config = dict(
    router_score='softmax',
    beta2=0.95,
    batch_tokens=[32768, 65536],
)
Below are experts of layer 2 (counted from 0) of a mixture-of-experts language model. Rows are named router (the router's row for the expert), gate (a neuron's input weights, with its number), up (a neuron's input weights, with its number), down (a neuron's output weights, with its number) and show model dimensions 0-127. Each number is 128 + 24 x the weight over its row's rms, rounded and kept within 0 to 255. Numbers have three digits each.
Before each expert's rows: "comes before" lists some tokens at least twice as common just after its tokens as in all text; "mostly gets" lists some tokens that are sent to it at least half of the time. This comes from a sample of Wikipedia text that the model never trained on. Tokens count by the router's weight.

# expert 1
comes before: "ing", " |", "age", " °", "ings", "en"
mostly gets: " Turnout", " Swing", " air", " bre", "Sing", " Bronze"
router:155111139159135107116145105160152138112094138098175138117122100127130164157140148143132119163115145110116145116120096126174163123119127166131078152158112137125075137152118165130107070087118106162141196150152133113106136109104125116141114130094173113138155137107096097157099183116117136099102115095097131148119124151094172150149136110076130133112121127125158148120134103137120106116133
gate8:132134192108118159103114123147161114079147124182147153074152121107136148094132173164165115118145162099133111107110137091144099128132111091125136087091139123110129139087127133099104149098122128119135174150125154078140151118141131121112155139183130122121145104117140173159131139170180103127125100122097129130088116132162126110112083131142107105137118108122131161130146119127127146161131
up8:103153136097095121117133134118163157087150141146152124097149134081112143106085146172153075125153128129109112100087114114148123149118099103110129117134123109095158157142135143090137152080134101110148157142149129094128117125170116121121139133160151122112106099101145148151088160158157090083145093129099092141104101132151145129131096102091073120096110125137146128121144141154108143171147
down8:127108107093152138131131139131087142107173101152132100130140127157148148154087105124111134093119090159112154111134158111171148140119131150144137113113136074074131130121118156160125129104147109101099122135091095092131140133134141153175164084160160089164120137147148150167147124114140110136085116128123124118102151100104153123153119116102143162131152172123148135074084154142083134138108

# expert 86
comes before: ",", " as", " known", " a", " used", " to"
mostly gets: " not", " been", " However", " but", "ically", " still"
router:136111112144083145141130129138134147132126153131115143098158137158102130160122110115096150118099144159083161106136124163109103152157103116082124097136101121120158153107140069086114147150154116079131118154135096137152148118137129077162115151176146108148113168157107148161174107127159106134142146152151093121155101128103107168091099170102119128135141175135152132090149141129116139118130
gate0:109140124148170148137145121137127166136140125147167133096172126155107141148119196132149108116162115123131121140128164093127160131136108167174124110158107128133120128103137101156120094151123152111143163070176096156137137116087132159133090095126113098111129154108119132103130135102155151108121129138112163110158128134081134147147116169165098127118144091115124162092098128154154104116183
up0:153092084102133127052099141129150131105097153080115145139106105126121108150140087150099123158118094123124114092131132117150096135141135132118092163109126165085109137117103143134129129150134123110136136167090107148112131120158145127097106089103093137138125107178101120129168132122113173160109154130147163153103134108104150148121170151185129156116126152118130096130149135101109079151124
down0:170169110114072166149135173154118116178166112155123157121092141100129100132136118115122128150118161097121127138122104129118145083114123106096156126130131157083127119135126136089163147152083149124102111103122143096172111135142145115138127129122148143116125138151068168129125132135104112158133122118145163127150133102150079083141080150115139187167143138154133132134148132121110119094092

# expert 29
comes before: " to", " the", " in", " by", " a", " on"
mostly gets: " taken", " taking", " serve", " take", " changed", " being"
router:154060121157091115109131151146150076149166131105114149114131153142135105139162120159101160144152155123133155092110111136115116120141117143110077114125128126123076142062123098081127153144107115077146136157157133134117136127137151125153121159166156146129157133158100160163143122115155133147113148135163125106111118134133074145144107165129140090157134108165104126126156143115109106094109
gate0:132134112149133145096131166139160103107073147083111121148130132124092108149087125168145080161132164117114129124157118101149136124140165123094149109129199172118121140169095116112133077099101132119130144149125157153144083138105127126129126111144152103120120143080122135114089145102089141125134123123110159166145105116134109125093144105157140150144152093170149117141168126157142127164107
up0:103096133124144114128094110131139121156151090181162093134154113161148125133135133113103148091136108138139117130111145143105094109094121097168145088115091079130132119122157154129166181121111139152111122132099152116119125097128130110111117141126110113097148088165116140119132109114142173124106121138158110065168170148138122124166161135165098093101150111138183133121139129124167085149137
down0:122128108142135128140099184136174131118117133114116170096105104140127151119152137167107166149120126129164176140144096106129147131169160123101123147150164117076107124129106118140130142118181109116117142165118090170103153114076120148134146075158099140134121099103113144182139148148114155120149137143122119127176084147126113141094105109168180156138110112143102136119110140138132119108136

# expert 102
comes before: "ed", "ing", " to", " in", " by", " on"
mostly gets: " went", " you", " appeared", " will", " ran", " learn"
router:175137138133125147146156150167145104135126152126138163110159169120116095152108140117137117118138160157131116117135107125132123160168105152061092125152101140150075140110139101105086090141120134082151132135166138128131157136097086126134099091123168121162154152136060178146122122124124121151117103128157128135139095132126127123083110165111091125124109118145132142132165118170138138133166
gate0:127133151108165157124162103062110136147155124137136117151137135169091108115126116105135092131152137144204092125122102088126107140090135164136176140092134166154117173089142161133175117116163131120089119112147131108113148134149115129121110114133107138136119085110113140143160130165105127138121117182119098142125143107150131142068145078152144096113134116138122140120123157109160120141121
up0:121134127106178116159154103103133116159144150121140060169134137148106105104150100072137121128126128087182119144124104118105122159089082112121130146097113139127133152089162147125146112142156131125098144096151122091115151153149105110159093110104131075126106097168085126155140114113093119114124103145137095150162147155131109113129142110184140102094134101121140143118103131112141107148134
down0:164095125138139130120145155129114133093082165087163132119139118131124075121131181097102143118181154110170139150166102144125102069133148099106163119121111164122132138105141124126120120164109123098110098133125166130158117115110112156182132102131136109126105145116138099136165111120104156082157153115118167154135131143102140080178106084107127119143128144119148140090130120160137143127130

# expert 101
comes before: "″", ")", "N", "′", "T", "+"
mostly gets: "″", " MPC", "′", "°", " UTC", "ST"
router:092160140130106138127147117159138141098120080090095115157139146168111144114148116129154131117112157146168094155129126143165123096167110135153137094101165110126096092153127171177117128089121121139123093115106126146092126115124127150078126120119107142160112103118083095126102160103115113102107147121155131143151141063155070117141129114117164173120126114151124125153123169112098134132146
gate0:139107137110111092117134114103120150097129134155102195134090130134113165121145162072111115123139099129134106167129102101121137098111147148047093097112155135134107105124116134126145143132150103168102102139133105114108160103120127114124137110124150121140122141146142149111130108092184121138111176153148133125094122131085158130106126123087177140166151124080128128142162117085163106134136
up0:125163161135154122170173163154152138143133112142114136146106193114124129113139154136136131139120159172133171139092129105130151099091121121109095080125120104100148094175160158159121105121146165122133138134146120077133126129140123126156135125138117156132122147148147092158122088136123147138122127136096129120175078134178097094112117096121114144137133121147115134119137135106104180196146
down0:111165171163082140128133166103159142130142098152095169125100157186095145134145116125128096129093136150125156135103144133131143108097128159068110117139129120111142142135078134113082136139131139113142138131127090112154152114174099091116113093123154123125091092156179116125097136106160118161133125154141111103103137125134092170142126157112128128117173132094127140119111151101128079132136

# expert 228
comes before: "|", "-", " was", " is", " not", " a"
mostly gets: " but", " They", "Species", " Genus", " pop", " will"
router:113184117110191089177126080120091113112137168173142124108130116075100150152127167104130119147101149140119132131110115124106096101110112152104148143179102152135158151104155107132104169127147138155133126148103113128160133145119088149162153096144138102106124150140163129126114118166095154170133112121122093105128101142112162096118142141090118127110135139116165090108137123111152139119144
gate0:101153114109105190091142184132127158157192107121083106123112113154142116145144110155127122110148110112108102152141121150146125128154113110105153145120097115084117130152132154117121062152134147106122135124161130141131169119090138115116128122169138126106141140148097137154110122104125129108067144193155157130124118133144105116123097127122135120151141107194120087122108093113120154135152
up0:091133109154140096120120151187166137149125120134167075144181149122128113092165130109148092060130172118142134095142106135118157153109148123153133109147132114164111119136130115144090105093119100111132075123114147132140093106199172111130128158165136143137113121109131108130163109139148085128102142146165111145081096117146123119108133109119147120131119126140130126102142132121108127086127
down0:152143073085140098099110095107138129132119130168120126122144105158086147108122131119131144095139087111111135117115101116090166142159083091122109125113139133152111125129104127110152111137101141151124128135140121099094106132144117077141134155138167169096100129098155126104142067102105089109108116148156130151149129133139152093161116129151078110100080154138125124186143142130094140096150

# expert 16
comes before: " and", " the", " but", " which", " a", " was"
mostly gets: " but", " and", " named", ",\"", " or", "),"
router:145086081168139135119096135116134132141130145168120149074146095122115138149097108154083116158115122133105161109103112134107121094094092111101155087142099130109155091069102087085158159173132131100138148146113128123088128125144114116159116137157154115099136140105154141146108100149139097144159115120164083128136113171107131113143119161120100097110117149139104108125132131159119145122093
gate2:112107078127150174123122073167113145114095150151090144100145149136141161066086141145132113122144122131125131140121143155125127097139107145157125133146053145127159108117150126080138128125081113139148131148087097148126135133110155108128093140139139118131111157143147126174119100148141103151125146140134108108149144158148178131155156171118186159127114124118098105109139104110152160132109
up2:175127114128126157151122106149114163118132152113091132121130167132155126107125128150153095099135130108120128107142126161132122096143152119164168156127091149111131080156155125101140131136052127115122140108088121147127131169115109203108100112093143097117166131127104136181084107099117131187147114149109119114131139122134100119101133161117139109130077141143090132140113107153109106106142
down2:120068137148136103133131136120111113109148174124132072121151118125145102145153104123172150163110124144163144128128140113100144085121129131148131081080113105111179122109123082130140169111133123097127100147111121122148151107129116107126114118119146144160156128122120137093154145140155171110145137120083121087153111110150161122105130150109107138095113171115171115093166184139145163084110

# expert 41
comes before: "ing", "s", "es", "ers", "ed", "er"
mostly gets: " writ", " bus", " bank", " pol", " cycl", " bomb"
router:174108111107144126137148165146113182137096080176152157099153149113137119125159124116139127141113161152085144088114128113164122150100130151088083137145114113151091146137175105131117122150146122141142136128164110072128108128144130136144125110116133104102152123144102152134128108121159112106112131093121087172092160116106107090109134090110116099157104136127149149096154099143134190139140
gate0:094134119148082092149161138108125121129103146119149139108107116152144144129139092124158135171125125139135128162128117084099095182122156130107128099095125120110134182158108115153135134112114108149067141148123091127133126114126129116186136154157109123129115109137132090087132122082128118138122124128131123138126149084036144070132114089119118124104136115138094180115128140160117124133126
up0:148111119147122147145120098149109160122098203136173157069134149105147123123126120105138073169111160125128170122098112145135108134147143139093111125171115113165158163114129117148132108100122144132110149120133110114129146127106142108117121096148141110099120122123126130142126133088156134097127149024139133142103115139093147099133078093093116132146148122106111133088136128110115135149106
down0:123094120133081114145113131110083152129107124170118149144156123162128110150049132123098106089109137176108137119120116149162153147125124150089123123117182105141142163103143115137104106105133117101171142156112136088081150153113106141145115117118149125133084095125106141134090142154142099133108156115162106137082118112127132112104136128110097159149086109108126184117119127133139157136169

# expert 33
comes before: ",", " in", " and", ".", " of", " for"
mostly gets: " player", " version", " actor", " singer", " platform", " politician"
router:174113123095137130114101150108171105106149122193178173082148092135120130124121109124137116147075117116128138069155112120160130122082103154137156097136119123092119126104134129139164160165116114120121152128168166119115149129149138158194135101134131088152121136102098157135099118117138128104152103106166096114135127148098130108157127129135091087153141141149125122129099106124120123139108
gate0:144145143155109139157100142111119135117177131133149099153119138123112092138167088145156123135129167159118093110077149171125156161157145175124156134181135090123144107086123151119143180143129157105074143152123143106128125133168108130102073146146093151127162115093133175141126118109151131105123119143124150138108147125159123146105137094114099099112126137101118099166143140134093125102106
up0:092131137100128095076117125140132135138082139120122126099092171103147120107122160103131134121113123089153138160171150096136093125097080109114103110082149158130099146124144113134143104087130106128169120120115145141111139116080120112126187107125122116147114125158120083091128146149101150143099131134122099091172093133092155120153131141124173161164129112141108161097096147138157114100127
down0:102122120130148118123173110160133110147128159142090093131099137162133115073147152112122138145105135138129090113111110126127120098109100124098126178089105143161089146118117145094119105068096111117147101134117112156141116132119149132153114157063123109090084104177148109112130126178149122123102156138073095129158126135143111135118097144117150128144137132162136102140120182144141125122086

# expert 193
comes before: " a", " been", " also", " not", " the", " be"
mostly gets: " has", " is", " been", " are", " was", " would"
router:151108075152109137145110132139109114149144162109128138092137126085092102150114086121109135130105114133116127117125099147108119117097090116074145086136117147118180162101106113071132167151134115120126149157130117159130148132134101112164110106176136130157124157139134175126164100138127120135143106170121119113160113170080108147126132168123115106106164167141144105110176143140107137136085
gate0:147120125123133138132118120145159144172106114124131132197155152126136102096138126096180098152166129104163113094137113131133094105130128106092155137131111153115115131139120131112186089116095136108136115106186146162109116113118079152147110112076130111124122109108166163104128126106139109137115152114168105091101120086120144135161153106131158093099153126152159120152108108134157092098151
up0:096151139115133155118133147115106087109132128089108093093121134162111150155134143186105139096129143168150136188074136125134134139159147128138124134113182091130123120136118126136116124137153123131122146111090088094126146113120152106113126143111102151120117126152122076134105150145150111150132104143116157174133114137132089188093069113100135137126085105119141147107137113080119181154123
down0:098146132112100145088137123105137138087130107144138094200137132107112176117156148109108095079113102150136114141136141138137101118153131162126111110140124131088031138140143152133147120072138152128123150133175138182130107120158116119123091143124130108143144102155150123134154104090131126123097137129136128142149126147134106137145127122086096073115147157151119165135158105101120140134138

# expert 83
comes before: " to", " by", " in", " as", "ly", " for"
mostly gets: " known", " moved", "ically", "ially", "ually", " continued"
router:172094124164110142135157148142149098138163141115112162078124155123132095137150100139084158133145145138100169099113100139125113151125100132104092121125117117092090151076136113091103149147099118099141118132137143140136132135154146099154115163174155150125165145154105166144128133125180126134153135149162107098120116142094077137146087178115140096132112126160098114118152119119103121104097
gate0:134129132122145139169099133104107127118136135139117110116137122175111151105117142144127129157147146094148096137125101121155173146162136166145126145150132117135128165152091125125117094165149091106089142119178119121124082126138188152133153092128166142134109113112140118165137106109106181126139135180110162115148155142110150129168147156087151137170087143084064120135099146138136114109127
up0:151121126135131147151131120126132121148162144142142124108152119128106115167095146149124118131111111154136126117138119149157141139180096169164134145121140124126165126139145121140110103168100076100122106133115123094120132138124185151178140049134168137148138142113124165154158084131104173132145130120117134094126152166096122126133151158103132132207095127083087118110163124139135140105137
down0:106109148109135107159115110134150110110149098113179114135111148135133154103139136155136089107103138146142128116133123167111121120119124108133138086132099100154188146127152090147137166171149169124115132089197116161139134104137098121112143102109116092113173109167112136085145069095144110146117127124111129123120100152114105132093114099142119091092079103108138156136101149136139121127166